Experts of a small language model: 2 picks a token, a sigmoid router.
Below are experts of layer 4 (counted from 0) of a mixture-of-experts language model. Rows are named router (the router's row for the expert), gate (a neuron's input weights, with its number), up (a neuron's input weights, with its number) and show model dimensions 0-159. Each number is 50 + 10 x the weight over its row's rms, rounded and kept within 0 to 99.
Before each expert's rows: "comes after" lists some tokens at least twice as common just before its tokens as in all text. This comes from a sample of Wikipedia text that the model never trained on. Tokens count by the router's weight.

# expert 46
comes after: " K", " P", " W", " M", " R", " H"
router:66 42 58 59 46 54 19 43 56 59 47 49 36 52 46 25 54 47 49 49 39 48 57 47 50 48 62 24 56 61 69 43 43 35 50 59 54 64 48 51 55 45 39 57 69 49 68 48 54 43 31 49 58 47 52 41 49 51 52 51 60 37 38 43 49 40 43 78 49 40 47 47 43 62 31 58 25 64 60 55 35 56 48 50 43 58 48 41 60 48 54 31 44 35 64 52 46 39 44 57 41 51 44 39 58 50 60 54 57 48 55 43 69 50 65 58 49 48 52 17 52 49 51 35 53 84 62 44 60 50 50 58 51 50 55 54 46 44 60 45 65 51 56 42 49 41 54 57 52 48 56 41 57 41 56 48 46 45 42 58
gate0:45 38 71 43 42 40 58 48 46 52 48 52 47 46 57 62 55 44 46 49 53 42 49 53 68 35 56 55 45 50 67 72 74 48 59 57 61 49 51 56 38 34 51 58 44 41 42 53 51 54 43 46 55 49 53 47 62 59 41 45 45 49 49 43 46 61 55 72 43 48 33 47 38 67 43 42 73 47 26 34 44 45 46 43 57 57 24 55 58 39 52 48 70 39 67 49 40 46 40 57 50 64 37 41 45 72 67 58 57 65 43 53 44 53 50 55 48 50 36 35 59 57 45 45 61 53 29 40 49 33 38 40 54 68 39 39 55 53 52 57 60 55 51 43 55 55 53 58 57 56 74 62 40 53 47 40 46 70 60 64
up0:45 45 48 35 45 56 57 58 56 50 35 49 26 43 40 41 57 58 51 51 77 63 50 50 44 54 51 49 38 49 55 56 50 41 40 29 64 43 46 35 47 56 57 46 53 53 64 46 46 44 36 50 36 68 54 59 64 53 51 50 46 45 55 52 43 57 53 78 47 61 55 55 50 42 67 52 51 38 61 47 36 35 43 42 67 39 38 64 43 63 45 42 60 54 51 24 39 45 48 54 58 62 53 67 56 56 42 62 55 51 49 43 39 53 36 54 64 70 49 53 62 48 53 40 45 48 50 52 59 48 53 62 36 45 32 41 52 59 69 56 52 37 47 47 43 55 47 36 60 51 58 74 36 45 55 49 29 80 35 58
gate1:50 51 68 52 56 71 62 42 65 39 58 46 60 59 53 49 40 69 60 64 47 44 33 38 51 42 62 51 59 69 55 44 54 42 38 54 59 65 49 26 57 56 45 43 53 60 44 38 53 42 50 59 44 56 46 39 51 51 60 47 62 47 47 36 47 34 57 68 87 56 38 37 42 53 42 58 32 65 58 32 52 43 49 66 38 39 49 48 54 50 52 34 53 45 42 59 58 56 56 52 51 60 65 55 45 61 46 58 60 35 48 44 48 49 70 43 52 39 38 48 51 55 49 54 54 48 52 47 48 52 42 48 59 44 38 40 59 40 53 67 40 63 56 41 61 44 44 69 42 51 77 41 38 65 31 41 61 50 49 53
up1:46 58 54 43 39 43 38 67 51 27 49 51 54 59 51 50 51 68 67 43 54 52 46 69 72 61 45 49 47 51 35 44 52 52 21 40 33 51 46 30 55 61 53 65 47 68 52 57 44 76 82 52 46 43 54 51 59 49 51 52 44 44 45 47 44 45 49 61 41 53 41 62 43 44 63 46 25 40 59 54 58 45 55 46 57 32 50 39 57 66 60 59 50 52 51 45 38 56 59 52 50 51 58 66 49 56 68 57 61 51 54 45 36 61 57 56 34 32 34 50 55 60 44 48 49 52 47 52 46 57 41 42 50 47 38 36 52 68 38 48 58 63 56 54 49 45 62 48 63 43 51 41 60 45 50 33 69 50 64 61
gate2:49 56 60 54 53 63 44 39 52 53 64 42 52 42 56 52 57 57 54 65 48 55 59 59 59 50 55 43 60 49 46 29 43 52 45 47 49 46 32 55 56 52 52 51 45 47 41 66 57 45 58 51 66 58 52 53 56 57 27 59 62 55 59 46 34 37 41 46 55 46 70 51 38 37 60 63 52 32 69 46 49 51 39 44 57 57 73 31 57 50 28 35 69 44 56 66 68 47 57 40 52 78 52 44 43 59 36 51 52 47 67 66 37 65 52 49 50 65 32 59 32 42 66 56 56 52 57 52 56 40 54 41 52 60 39 58 44 39 55 41 54 67 50 53 70 42 51 64 48 38 33 46 50 55 45 61 42 50 35 63
up2:48 54 25 50 57 52 46 41 60 61 42 48 50 48 36 38 50 55 48 52 53 56 51 65 42 49 61 58 44 33 50 37 72 49 65 53 50 49 64 59 51 57 40 56 42 72 49 34 54 64 52 43 51 56 38 58 44 53 68 48 33 38 52 52 32 39 47 47 41 59 40 36 43 54 34 37 62 48 62 38 41 52 56 44 62 59 58 56 39 54 62 23 59 46 42 66 51 45 51 51 54 62 57 27 37 39 26 58 36 43 56 74 27 50 50 62 49 49 42 51 54 47 34 38 49 50 28 56 51 57 35 47 46 35 45 57 51 41 61 54 48 49 55 59 43 34 30 47 44 38 58 41 37 53 47 44 41 49 51 52
gate3:30 56 52 34 46 38 50 49 38 57 42 47 61 51 57 33 38 37 39 55 63 45 59 59 70 42 53 55 68 47 62 45 44 56 58 52 58 35 53 55 45 54 62 28 51 57 38 46 56 67 48 44 75 33 57 66 59 32 41 49 46 39 51 46 49 46 45 58 42 41 40 54 47 59 55 43 43 40 71 43 43 46 29 41 54 57 61 50 49 38 53 43 31 51 55 59 61 41 51 31 63 43 51 54 49 49 64 37 29 68 30 57 62 59 48 68 39 58 58 51 50 45 66 38 69 53 66 36 60 61 42 35 52 35 60 56 50 41 53 49 50 48 50 44 47 47 60 60 61 54 48 58 40 58 64 54 62 48 62 51
up3:54 20 58 19 37 53 33 56 55 51 40 61 49 67 59 58 51 71 48 46 44 52 52 26 63 35 61 64 40 54 53 47 45 46 38 62 46 50 54 30 55 53 61 61 35 46 41 38 38 55 51 38 36 33 63 40 60 40 63 52 76 50 45 55 55 44 53 46 44 38 71 55 50 50 35 63 39 57 48 45 64 60 61 39 60 48 34 52 41 45 75 43 52 55 52 46 40 59 57 64 51 58 49 43 43 56 44 45 47 47 51 63 60 42 66 48 50 67 51 58 40 54 46 49 46 39 58 36 56 59 45 47 53 54 63 57 50 49 57 46 54 56 51 45 60 58 48 50 35 52 52 54 41 46 23 65 42 55 54 46
gate4:41 36 50 33 50 53 55 65 53 63 54 67 52 35 63 40 23 28 60 29 45 52 60 60 52 61 45 63 55 43 65 56 37 36 41 55 36 58 44 68 57 34 48 45 59 39 42 31 42 45 45 33 56 52 43 31 42 37 49 45 44 44 42 45 43 41 46 57 43 47 28 47 51 45 53 57 56 51 64 53 60 58 48 44 42 48 51 61 51 67 65 37 48 48 51 75 48 53 43 39 37 52 49 33 44 35 67 44 51 32 65 69 48 53 61 45 41 43 56 42 57 67 46 52 58 43 43 32 46 47 54 53 51 44 62 58 66 39 51 44 66 58 52 47 61 48 53 43 38 53 52 56 50 35 44 64 47 54 48 51
up4:66 61 41 49 57 51 68 39 62 49 49 42 65 69 42 42 40 43 36 55 57 60 45 35 63 33 44 32 62 74 55 54 42 55 51 57 59 35 44 54 51 41 56 55 46 37 52 51 40 46 47 69 35 57 57 48 52 46 57 66 58 42 42 44 42 48 36 46 45 57 76 44 45 62 44 43 51 60 62 62 58 48 50 56 56 55 50 57 52 39 26 46 50 49 39 45 39 51 45 60 65 58 32 36 41 41 32 58 44 49 41 58 51 53 46 58 40 54 58 61 59 43 47 46 33 67 31 38 22 37 36 50 44 37 50 62 63 59 73 46 59 43 66 44 46 53 54 62 38 57 56 43 50 53 50 50 48 47 57 46
gate5:55 50 68 58 23 49 32 41 46 57 51 44 50 43 72 51 44 45 41 47 46 58 40 54 61 56 52 60 46 58 68 48 44 43 47 54 37 57 32 53 55 40 33 48 71 40 43 46 45 61 53 48 52 53 49 46 40 36 47 61 56 57 30 37 51 51 46 50 36 53 54 39 46 60 35 53 58 49 56 60 50 54 52 31 37 58 63 34 48 44 49 42 38 47 69 40 58 58 48 36 39 51 38 52 31 54 53 35 66 43 66 62 61 57 52 59 52 47 48 42 51 41 61 47 48 61 53 55 63 24 47 48 54 36 38 42 48 75 45 43 30 45 68 42 50 60 51 62 52 50 35 33 44 53 49 28 38 41 60 36
up5:50 64 32 52 54 66 34 42 55 31 36 54 41 56 43 48 40 56 49 46 48 46 43 38 51 40 28 55 63 53 60 46 49 43 59 42 55 63 45 49 58 48 42 49 48 28 52 38 60 31 51 48 41 48 50 47 56 57 44 48 63 45 44 46 36 61 54 68 51 64 41 61 35 45 50 56 42 35 37 46 45 42 50 38 35 55 60 56 53 38 71 38 54 59 48 69 54 52 49 47 56 58 43 52 53 60 36 37 41 52 24 48 54 48 44 67 62 56 38 54 33 46 52 72 66 63 60 50 52 55 75 68 31 61 62 29 54 42 55 58 55 51 49 38 28 55 41 37 40 53 47 51 50 47 53 52 49 39 32 52
gate6:44 57 40 45 63 67 35 41 49 47 48 56 44 45 61 69 52 47 54 56 73 53 62 50 46 49 58 58 54 48 61 56 49 42 53 50 58 43 43 46 57 45 32 33 53 53 42 42 52 64 52 72 29 71 50 37 62 51 45 57 66 57 62 34 41 46 52 62 51 52 47 59 24 58 53 55 56 44 39 54 46 39 44 61 47 42 31 54 45 50 44 58 51 45 60 49 46 37 63 41 36 48 63 31 73 61 57 52 54 62 54 38 50 47 37 68 50 61 58 43 50 55 36 56 42 45 57 33 49 57 38 52 54 38 68 39 47 43 50 50 62 22 43 40 59 56 36 44 53 30 43 62 65 50 54 50 56 45 71 53
up6:46 36 52 52 45 56 39 44 45 41 41 37 49 51 30 51 62 53 38 51 64 59 63 53 63 66 54 48 56 43 46 56 67 51 41 44 46 43 54 48 41 64 38 46 68 53 61 41 49 45 58 63 54 46 62 50 56 64 47 75 46 47 51 45 41 49 42 50 42 47 50 39 53 54 53 43 44 49 56 40 55 28 52 59 66 47 30 73 39 51 54 50 34 42 66 48 49 42 38 35 66 43 64 44 53 43 69 47 32 54 40 62 35 51 38 58 65 48 44 50 57 56 52 64 41 59 61 39 43 54 32 56 33 72 40 40 38 56 68 60 47 50 52 54 66 44 31 55 40 43 56 60 46 55 54 62 37 49 33 28
gate7:43 30 32 50 39 51 45 70 43 40 50 50 52 45 72 42 60 54 53 60 45 49 39 48 43 33 53 44 53 57 53 50 64 43 63 59 59 50 59 54 36 43 35 54 53 44 64 40 35 55 48 42 39 49 54 49 36 32 53 53 37 41 62 49 57 52 40 61 40 56 70 45 43 68 49 53 46 55 45 48 46 61 55 54 42 41 55 50 54 59 53 29 54 41 47 61 45 45 44 44 39 70 48 53 58 41 50 55 38 43 26 47 63 73 44 56 49 53 43 22 79 65 36 49 42 45 58 35 51 47 64 45 66 40 45 48 59 44 51 58 69 52 60 44 63 41 58 52 48 60 42 39 40 39 64 38 69 50 42 45
up7:43 43 60 45 49 35 55 39 60 54 50 49 43 46 44 54 42 60 39 51 56 49 47 29 58 59 62 59 69 66 49 58 46 46 55 54 51 40 50 47 55 74 44 59 49 71 38 48 53 53 34 43 55 29 41 59 52 45 49 31 50 41 40 67 55 53 50 48 51 59 51 47 50 46 43 82 27 54 61 75 35 39 32 52 32 43 50 58 47 39 46 67 58 49 44 60 49 51 58 35 43 53 43 65 48 69 45 53 53 40 62 55 34 43 56 70 61 46 55 37 53 45 54 57 59 28 55 45 51 43 54 57 67 59 66 59 38 39 53 49 53 55 49 61 47 62 47 48 43 64 50 38 44 71 49 44 49 65 56 55
gate8:45 39 42 53 49 42 32 65 53 33 53 48 67 37 38 57 54 42 49 69 54 55 59 60 50 51 52 49 51 53 60 52 63 49 64 46 69 60 63 46 53 50 47 69 54 48 57 47 34 76 34 42 54 54 75 47 33 41 47 48 57 42 48 48 43 51 39 50 45 61 56 77 49 56 40 45 60 43 50 49 41 51 44 49 25 43 55 66 46 55 62 53 48 39 49 54 30 50 51 34 34 43 75 54 43 52 58 48 42 57 51 72 52 50 57 52 54 56 51 54 52 50 62 27 42 39 47 57 69 61 63 50 42 58 72 48 39 34 61 56 51 40 47 35 46 49 52 35 65 48 45 40 37 48 38 43 59 47 43 46
up8:54 45 59 53 49 66 62 45 39 42 61 64 46 44 56 37 38 51 64 53 42 44 37 43 77 58 52 51 53 61 48 48 44 36 41 58 52 53 64 55 32 45 54 39 53 50 48 57 69 49 57 31 64 54 35 59 58 41 69 47 63 62 50 53 46 50 62 42 34 42 55 44 43 47 64 53 56 53 47 42 17 38 53 64 61 48 55 48 50 30 47 57 67 33 68 37 58 51 37 65 66 61 67 51 44 43 55 57 60 64 56 54 38 55 65 39 49 41 46 64 55 59 48 54 46 44 74 51 44 46 46 53 53 49 36 44 51 54 44 55 67 37 65 42 58 46 56 67 61 51 47 67 41 48 59 62 56 42 62 49
gate9:51 51 54 53 56 31 57 40 70 52 33 51 43 51 35 55 39 54 48 37 51 51 60 52 48 42 45 44 65 48 38 74 46 50 55 54 50 66 42 34 47 34 43 66 60 55 56 70 76 43 34 57 41 55 64 37 40 46 55 55 69 51 55 28 43 71 40 59 50 55 38 41 38 39 55 52 43 58 40 44 61 52 55 64 43 50 50 60 42 55 61 44 54 39 57 47 54 57 32 46 55 53 46 53 38 53 46 50 57 47 62 54 67 47 40 43 46 40 44 52 75 28 59 47 44 47 36 60 55 71 42 43 67 36 35 62 59 61 56 55 62 46 40 56 61 47 44 51 61 41 46 55 51 34 52 35 48 69 42 50
up9:40 47 43 58 45 57 40 35 43 58 58 52 37 39 39 42 45 69 62 45 54 39 45 64 48 52 67 30 59 42 63 62 54 51 44 39 56 61 53 37 50 49 58 69 48 51 40 63 60 48 35 44 41 60 71 41 37 69 25 49 53 63 38 34 45 63 44 58 48 62 70 53 47 63 43 45 49 66 59 42 39 58 42 41 41 49 49 51 54 42 49 38 50 59 47 59 46 50 39 36 52 47 47 73 48 47 61 41 54 54 40 66 51 51 42 48 40 55 51 33 52 51 58 46 48 58 43 72 61 28 41 63 64 46 51 52 26 45 41 34 51 60 67 57 54 48 57 50 52 58 52 46 44 27 44 39 33 54 36 51
gate10:56 47 47 50 59 44 58 47 51 39 66 41 55 54 44 43 53 53 49 52 67 34 27 51 36 41 57 36 45 52 31 56 63 38 65 55 58 52 40 41 36 50 56 67 67 49 41 42 39 66 40 43 68 34 55 42 48 45 52 45 64 49 48 55 58 50 69 47 48 31 69 48 46 57 43 48 48 49 63 71 36 47 47 36 62 43 52 35 49 48 61 42 50 40 46 58 42 46 42 61 61 59 41 33 58 50 36 36 60 35 35 63 59 48 60 60 31 35 30 38 74 49 51 31 57 52 33 45 51 45 47 57 54 32 60 52 37 37 52 52 55 41 49 46 59 42 60 46 47 43 61 54 37 64 48 44 44 53 47 43
up10:55 62 56 53 47 60 55 44 55 45 62 53 33 38 52 50 50 13 45 60 32 39 76 31 44 49 45 50 59 77 48 52 40 45 57 56 54 53 52 56 56 44 41 53 33 51 62 43 48 55 44 42 56 47 41 53 64 52 37 62 46 50 37 54 62 60 40 43 39 49 40 52 50 51 44 46 58 53 62 45 51 24 40 53 61 58 53 47 61 59 63 33 51 43 46 49 39 54 60 55 54 46 46 53 49 57 62 55 59 33 55 68 45 56 60 55 45 56 52 34 56 40 52 49 21 53 62 49 57 64 66 52 59 61 55 45 48 55 41 34 57 50 60 61 44 39 60 35 65 61 76 35 49 57 55 57 35 59 56 38
gate11:38 41 38 49 52 48 60 59 55 43 56 48 19 55 44 49 50 54 34 56 28 64 42 56 44 43 57 46 57 52 61 64 55 32 58 44 58 51 35 39 46 48 56 36 38 48 60 44 46 39 42 60 58 61 39 47 60 50 31 61 57 29 63 60 43 64 55 56 34 52 45 49 45 76 52 42 36 55 47 78 44 62 43 45 46 66 53 51 50 53 51 41 40 46 51 53 45 41 38 69 60 35 53 45 59 59 47 44 55 47 53 34 44 34 51 58 61 52 41 57 45 42 41 55 38 63 61 49 55 53 50 56 65 70 67 42 50 58 45 37 54 41 44 56 39 46 37 42 74 44 51 39 55 47 44 59 52 65 29 50
up11:41 65 33 49 39 54 45 41 48 53 60 47 65 66 46 26 57 43 43 42 43 48 60 33 73 53 60 47 37 62 49 53 39 52 44 59 46 47 34 45 62 42 42 43 51 45 60 44 41 52 57 48 43 46 44 41 52 43 58 33 53 44 56 57 51 38 53 62 54 51 57 28 42 57 57 69 54 54 62 50 58 49 52 42 66 60 69 53 64 37 56 47 41 59 43 60 45 71 68 52 39 46 61 45 49 57 42 45 46 54 39 32 70 55 60 53 52 51 53 44 53 75 62 62 68 49 26 48 42 55 56 19 39 43 61 37 60 46 49 47 59 36 42 42 34 57 53 41 41 62 49 60 47 45 60 61 50 41 60 53
gate12:51 39 60 46 50 59 30 53 25 43 30 43 42 33 41 39 43 53 57 62 46 59 61 63 47 50 54 42 70 63 58 50 54 38 34 54 65 63 53 42 60 56 35 53 58 43 39 43 52 30 43 47 49 40 65 50 57 51 44 52 48 47 51 48 35 51 31 48 54 39 46 53 41 36 48 46 48 44 50 60 40 41 52 58 39 49 40 41 50 47 55 60 57 58 58 66 44 55 41 50 55 46 41 56 46 53 41 38 64 63 52 33 42 44 35 38 54 47 51 36 50 52 36 49 46 47 46 48 43 55 36 59 53 74 47 67 56 42 81 66 43 65 56 46 46 42 51 55 58 51 53 41 34 32 71 40 69 43 28 39
up12:47 55 43 52 52 59 19 56 47 41 65 49 54 56 42 43 40 49 37 43 54 65 38 52 74 54 57 60 39 56 40 61 65 56 57 45 43 50 54 44 39 61 56 43 58 43 62 45 52 50 55 64 58 53 64 62 44 58 46 58 46 49 61 60 44 46 65 33 69 45 60 45 64 49 65 58 41 48 53 49 56 54 64 55 54 51 71 71 45 55 49 57 49 53 61 48 65 28 37 52 56 41 45 44 43 58 37 51 41 36 59 48 51 63 38 70 38 57 61 33 49 68 32 46 42 56 47 38 38 50 53 45 43 38 54 59 36 47 27 41 65 51 46 57 44 42 51 51 47 77 51 53 54 48 66 36 43 67 42 63
gate13:57 52 61 54 75 37 52 43 51 53 63 40 51 59 49 49 37 57 36 49 56 56 47 42 50 43 48 42 63 44 59 35 59 30 67 45 57 43 35 41 41 45 33 41 42 33 50 55 60 57 44 43 41 32 64 49 44 54 41 54 36 58 53 63 31 76 47 41 40 46 63 52 51 62 41 57 40 32 69 61 41 63 39 50 46 50 50 49 31 50 52 36 48 60 58 59 39 52 64 47 55 58 62 47 60 54 54 69 50 46 42 55 63 59 54 51 50 36 55 44 58 52 46 55 66 63 53 59 37 53 34 29 52 33 61 53 56 39 56 38 32 52 35 51 68 63 33 40 53 59 52 38 59 50 44 64 50 62 57 48
up13:42 54 53 47 62 42 51 37 46 60 60 42 50 46 45 40 44 57 35 48 62 47 48 31 50 54 53 56 64 35 51 48 64 36 65 71 57 42 53 48 61 50 50 43 43 62 50 48 49 32 34 52 49 69 61 32 50 54 43 64 42 59 46 50 42 44 48 38 50 52 75 57 46 53 48 43 49 46 65 48 44 70 53 41 37 73 39 67 64 56 60 59 43 59 55 54 37 59 67 51 53 38 44 60 46 50 38 43 53 43 38 61 61 67 56 45 49 36 41 57 54 70 50 48 49 59 53 55 37 46 66 50 44 41 67 56 43 49 39 30 29 31 51 29 39 44 56 65 53 56 27 66 59 50 45 38 52 40 52 56
gate14:46 60 53 53 62 39 40 47 65 40 43 38 56 69 43 71 42 58 48 56 43 57 36 62 45 41 60 57 55 44 28 60 49 58 44 33 63 56 55 45 56 61 23 55 53 43 46 49 43 40 62 61 45 50 48 53 58 55 57 66 64 42 30 40 49 50 58 56 48 52 67 51 38 47 56 38 58 67 37 51 56 56 67 48 51 43 68 60 59 45 69 34 59 58 58 39 65 51 46 55 62 44 63 50 45 37 52 50 46 58 54 63 56 34 50 41 49 53 58 44 71 30 47 46 51 52 51 51 65 60 31 41 53 50 45 52 50 36 54 58 36 52 45 64 34 38 46 34 50 56 50 38 53 28 49 56 42 52 79 47
up14:37 65 55 52 56 67 66 66 49 47 46 41 59 45 53 39 55 51 63 58 67 36 52 42 41 37 59 75 48 59 63 61 62 51 40 59 39 41 52 57 55 59 55 38 42 44 56 46 56 68 63 33 51 46 58 43 54 31 63 50 55 56 46 48 54 65 67 56 60 52 61 32 43 63 63 53 43 54 61 53 57 56 61 59 53 60 70 55 61 59 38 42 60 40 40 61 34 36 55 61 46 32 44 59 46 45 42 33 48 43 44 46 50 63 54 68 35 56 36 53 59 50 67 59 67 41 59 43 50 65 47 69 66 50 55 54 39 38 42 49 59 68 42 50 48 60 61 63 51 55 59 59 46 60 61 38 38 49 54 44
gate15:47 17 41 52 42 53 68 54 74 45 37 43 40 41 55 48 56 51 68 52 44 37 52 52 52 58 41 49 50 50 56 48 28 46 57 47 48 59 65 41 44 50 39 52 53 48 54 57 57 30 48 57 47 37 69 50 55 56 61 56 56 66 67 47 59 51 43 43 39 53 63 53 62 64 41 56 47 30 34 66 52 64 42 54 45 50 36 31 50 48 62 48 45 55 55 57 44 47 37 30 54 67 39 48 46 59 72 53 59 58 42 38 61 52 41 42 52 52 62 61 68 53 39 48 45 60 45 35 41 44 45 64 52 61 48 59 56 59 40 35 36 42 29 51 47 58 69 48 50 64 57 36 44 36 55 53 65 49 41 51
up15:45 71 55 51 29 47 48 55 42 73 48 44 47 48 45 28 36 48 32 58 72 60 55 44 53 63 38 50 23 51 67 49 54 55 60 46 49 48 56 48 52 40 39 57 47 58 45 54 31 51 51 60 60 54 41 61 54 58 46 31 42 49 61 39 30 36 55 52 55 34 45 55 51 76 43 46 48 52 55 54 44 61 54 46 50 58 61 33 58 43 50 48 47 52 27 57 51 28 38 68 66 52 36 48 43 57 41 67 59 61 32 49 53 50 57 48 49 64 52 68 49 35 52 33 52 51 54 49 54 34 49 45 50 59 55 54 48 44 44 45 36 35 48 47 49 57 58 34 50 70 34 45 58 43 50 49 40 51 60 64
gate16:56 38 53 48 37 29 47 40 32 43 43 52 62 57 77 55 28 58 40 51 55 31 50 39 40 46 69 63 51 53 65 51 42 75 32 48 37 53 43 60 48 44 47 39 47 64 69 52 58 64 52 57 49 56 47 39 34 51 41 45 46 43 48 44 45 65 66 47 36 52 50 64 38 55 46 42 36 58 45 48 47 59 61 52 44 59 48 65 51 44 67 49 41 40 49 64 46 55 51 56 49 49 36 69 62 54 44 69 40 51 46 45 61 52 54 44 40 44 46 36 48 38 40 36 51 70 41 46 59 37 47 40 50 59 60 41 56 33 77 46 44 50 50 46 52 39 49 34 69 57 36 54 45 47 55 47 51 45 48 33
up16:58 58 57 47 60 48 49 54 39 56 47 60 52 47 56 52 50 36 51 40 37 44 64 41 46 46 48 56 58 47 64 42 39 50 54 73 41 61 41 64 30 58 47 55 52 44 35 70 46 50 48 53 43 66 50 68 43 79 44 28 55 58 51 57 46 31 44 47 44 56 52 29 36 42 31 51 54 30 44 64 53 66 37 54 33 34 43 47 63 47 44 63 43 52 55 70 47 51 63 42 46 43 53 41 47 45 51 58 41 62 44 45 36 50 57 52 49 54 38 48 70 50 58 38 54 51 39 42 38 50 46 57 54 52 34 56 53 48 46 65 59 43 77 68 50 35 51 38 40 42 63 55 41 48 65 59 47 73 55 47
gate17:63 36 65 43 54 61 51 44 64 58 33 45 55 41 60 47 60 33 47 27 46 56 58 41 56 31 64 61 48 24 50 59 44 67 46 46 53 47 50 51 50 58 51 31 46 52 47 35 44 38 62 57 58 53 69 44 57 52 62 67 50 50 49 43 48 59 24 50 42 41 61 60 55 62 61 51 55 43 59 64 50 64 53 42 38 37 65 37 36 68 40 48 46 52 63 45 66 32 50 66 48 55 54 60 42 48 51 44 44 45 38 46 28 62 50 54 63 49 61 44 51 52 64 34 41 52 42 50 47 33 51 57 45 35 45 55 54 58 49 56 39 49 58 57 48 58 56 48 54 49 33 58 66 29 41 44 29 64 58 50
up17:50 55 35 36 63 53 42 41 43 28 49 48 53 44 37 45 50 49 43 60 56 43 53 44 44 54 43 61 50 65 59 57 52 52 54 46 59 44 50 61 39 65 37 51 69 63 63 46 45 59 50 53 46 33 57 62 50 62 71 61 52 37 51 59 38 58 29 54 41 58 36 46 44 47 63 50 55 55 47 52 64 42 45 53 52 73 56 60 55 57 43 61 38 45 41 58 51 62 58 28 54 58 59 45 36 70 51 37 57 38 60 63 48 70 53 53 48 58 49 33 39 61 57 50 62 43 47 59 59 53 51 46 72 63 46 62 32 38 46 45 59 55 40 38 44 48 46 37 52 56 53 73 32 67 68 45 68 54 60 33
gate18:53 40 51 60 50 41 54 55 47 49 38 58 47 51 62 34 61 57 44 53 55 58 53 56 46 52 44 56 54 67 61 60 45 50 43 51 53 39 56 40 68 46 48 47 50 47 44 43 47 56 27 39 60 43 58 60 67 61 54 40 48 76 80 38 56 51 44 43 55 58 52 50 35 46 51 58 32 53 52 28 53 46 60 38 45 65 34 63 55 71 56 28 60 29 49 45 35 65 54 59 24 47 47 49 46 53 55 47 51 48 62 60 70 60 64 50 30 36 46 47 44 51 44 52 53 63 50 54 72 43 44 58 60 56 65 45 51 47 36 47 49 54 41 59 46 52 53 47 41 50 54 42 43 48 32 38 73 60 65 55
up18:59 51 53 54 62 33 40 50 62 41 43 64 44 47 65 63 46 53 48 55 36 41 58 58 65 35 57 61 54 63 48 60 52 39 65 55 50 71 40 32 53 49 49 44 62 68 59 56 65 43 52 62 65 43 27 49 48 53 48 57 44 51 44 34 37 36 44 61 29 38 45 40 60 49 45 74 50 45 51 51 58 42 65 34 55 59 45 25 57 56 34 60 57 43 36 52 49 52 45 46 50 44 66 51 68 53 59 47 56 46 54 32 32 59 55 38 67 40 71 47 53 31 59 42 59 40 46 70 48 60 53 48 42 53 45 50 39 64 54 51 60 44 48 49 53 57 39 69 56 49 62 50 53 47 43 42 38 60 45 60
gate19:53 38 57 50 54 64 28 71 59 48 47 55 64 45 66 45 44 33 56 56 56 38 68 57 43 47 75 44 43 40 52 49 54 52 58 67 49 67 60 48 55 43 37 42 69 40 60 66 44 58 47 39 27 52 35 46 33 60 41 47 35 62 64 52 47 57 49 47 53 53 60 57 41 45 51 53 43 41 49 41 61 56 39 47 47 50 60 29 47 65 49 58 56 43 56 46 39 62 49 36 38 45 51 60 46 52 57 62 53 32 32 70 44 59 58 37 41 33 48 42 42 45 60 62 63 46 48 51 40 40 44 38 55 60 70 60 43 41 56 55 52 25 65 46 48 46 40 60 40 43 60 45 53 49 46 45 46 59 35 36
up19:57 48 54 43 51 60 46 57 68 55 58 46 29 42 54 53 33 45 37 39 46 40 56 42 45 50 47 45 49 50 41 49 31 44 40 52 41 46 36 49 23 58 31 45 61 50 48 61 37 58 41 43 47 58 46 54 58 43 46 44 61 59 54 52 62 52 32 41 47 36 57 47 54 42 56 65 51 50 45 68 42 55 59 51 43 64 53 54 51 62 46 56 55 56 32 52 43 60 42 53 47 49 51 63 32 31 38 57 41 48 39 63 48 58 62 41 48 47 47 44 50 41 44 57 35 37 42 75 60 50 55 51 41 63 67 40 67 46 51 27 67 73 46 31 65 70 38 71 31 52 48 48 53 41 53 35 55 53 43 60
gate20:55 50 38 78 82 36 47 42 60 44 43 62 76 46 40 36 42 53 37 33 49 63 34 36 40 58 51 35 45 58 46 57 50 49 62 54 77 54 54 56 49 64 61 58 55 49 49 58 39 48 62 57 46 31 65 54 53 55 57 40 60 37 47 35 54 72 46 42 43 45 57 59 58 51 39 74 44 54 54 43 44 54 34 53 49 66 61 62 51 41 36 55 35 60 58 48 41 50 55 32 48 66 43 50 48 64 60 56 54 36 53 51 52 42 50 59 43 50 44 53 47 52 53 53 56 52 51 47 37 58 73 36 46 35 31 58 46 58 45 56 44 55 53 49 49 53 39 48 59 43 48 58 64 53 34 54 42 44 59 51
up20:49 43 58 56 44 27 58 50 37 43 47 40 47 63 47 48 45 66 41 56 44 46 46 66 50 62 46 52 62 65 60 57 28 45 47 57 56 54 39 36 66 39 57 50 43 34 57 60 44 41 43 53 56 46 50 61 41 53 56 50 48 43 42 51 52 47 54 60 58 37 42 67 49 55 43 69 30 50 51 68 45 42 27 52 48 48 51 40 51 55 40 41 65 61 68 48 58 72 60 60 63 77 65 48 39 47 36 32 59 31 36 66 39 56 35 61 41 32 45 57 47 49 38 53 54 58 47 55 40 60 46 71 39 51 45 36 49 48 49 43 39 54 46 42 69 59 52 53 69 54 59 51 45 51 63 44 35 47 48 38
gate21:36 54 45 45 38 35 40 52 57 29 57 51 63 39 54 63 42 58 55 49 49 39 45 39 44 47 44 54 52 54 47 41 37 38 50 47 48 50 22 45 35 52 49 56 36 62 54 42 70 46 51 50 54 40 59 46 47 45 43 50 45 70 53 60 42 33 49 66 68 53 56 64 72 54 41 46 46 49 39 46 58 62 46 51 67 48 30 46 56 38 48 59 55 67 64 50 54 35 59 43 53 41 38 61 47 28 39 60 63 47 63 59 42 51 28 53 40 51 32 54 47 63 55 33 56 55 49 56 55 68 37 47 39 67 53 51 46 63 44 58 59 32 55 51 60 47 44 51 67 40 70 29 42 44 57 42 53 57 39 49
up21:41 44 71 50 73 55 30 40 45 50 58 42 54 54 54 43 40 49 45 39 52 33 45 57 61 64 30 60 50 55 55 43 60 33 42 66 51 41 43 37 47 45 35 72 39 32 58 34 28 31 45 52 47 67 47 51 55 48 47 54 45 60 60 56 50 26 51 52 39 41 56 53 50 59 63 59 41 61 38 44 50 44 47 46 54 77 38 43 58 38 49 43 41 57 57 42 42 39 48 45 60 57 46 54 53 64 59 47 62 25 59 46 37 50 45 53 55 47 31 34 44 56 49 54 40 41 43 48 52 43 45 57 46 53 57 50 67 59 24 65 62 54 51 44 38 32 46 48 59 47 44 39 59 48 46 51 48 58 46 37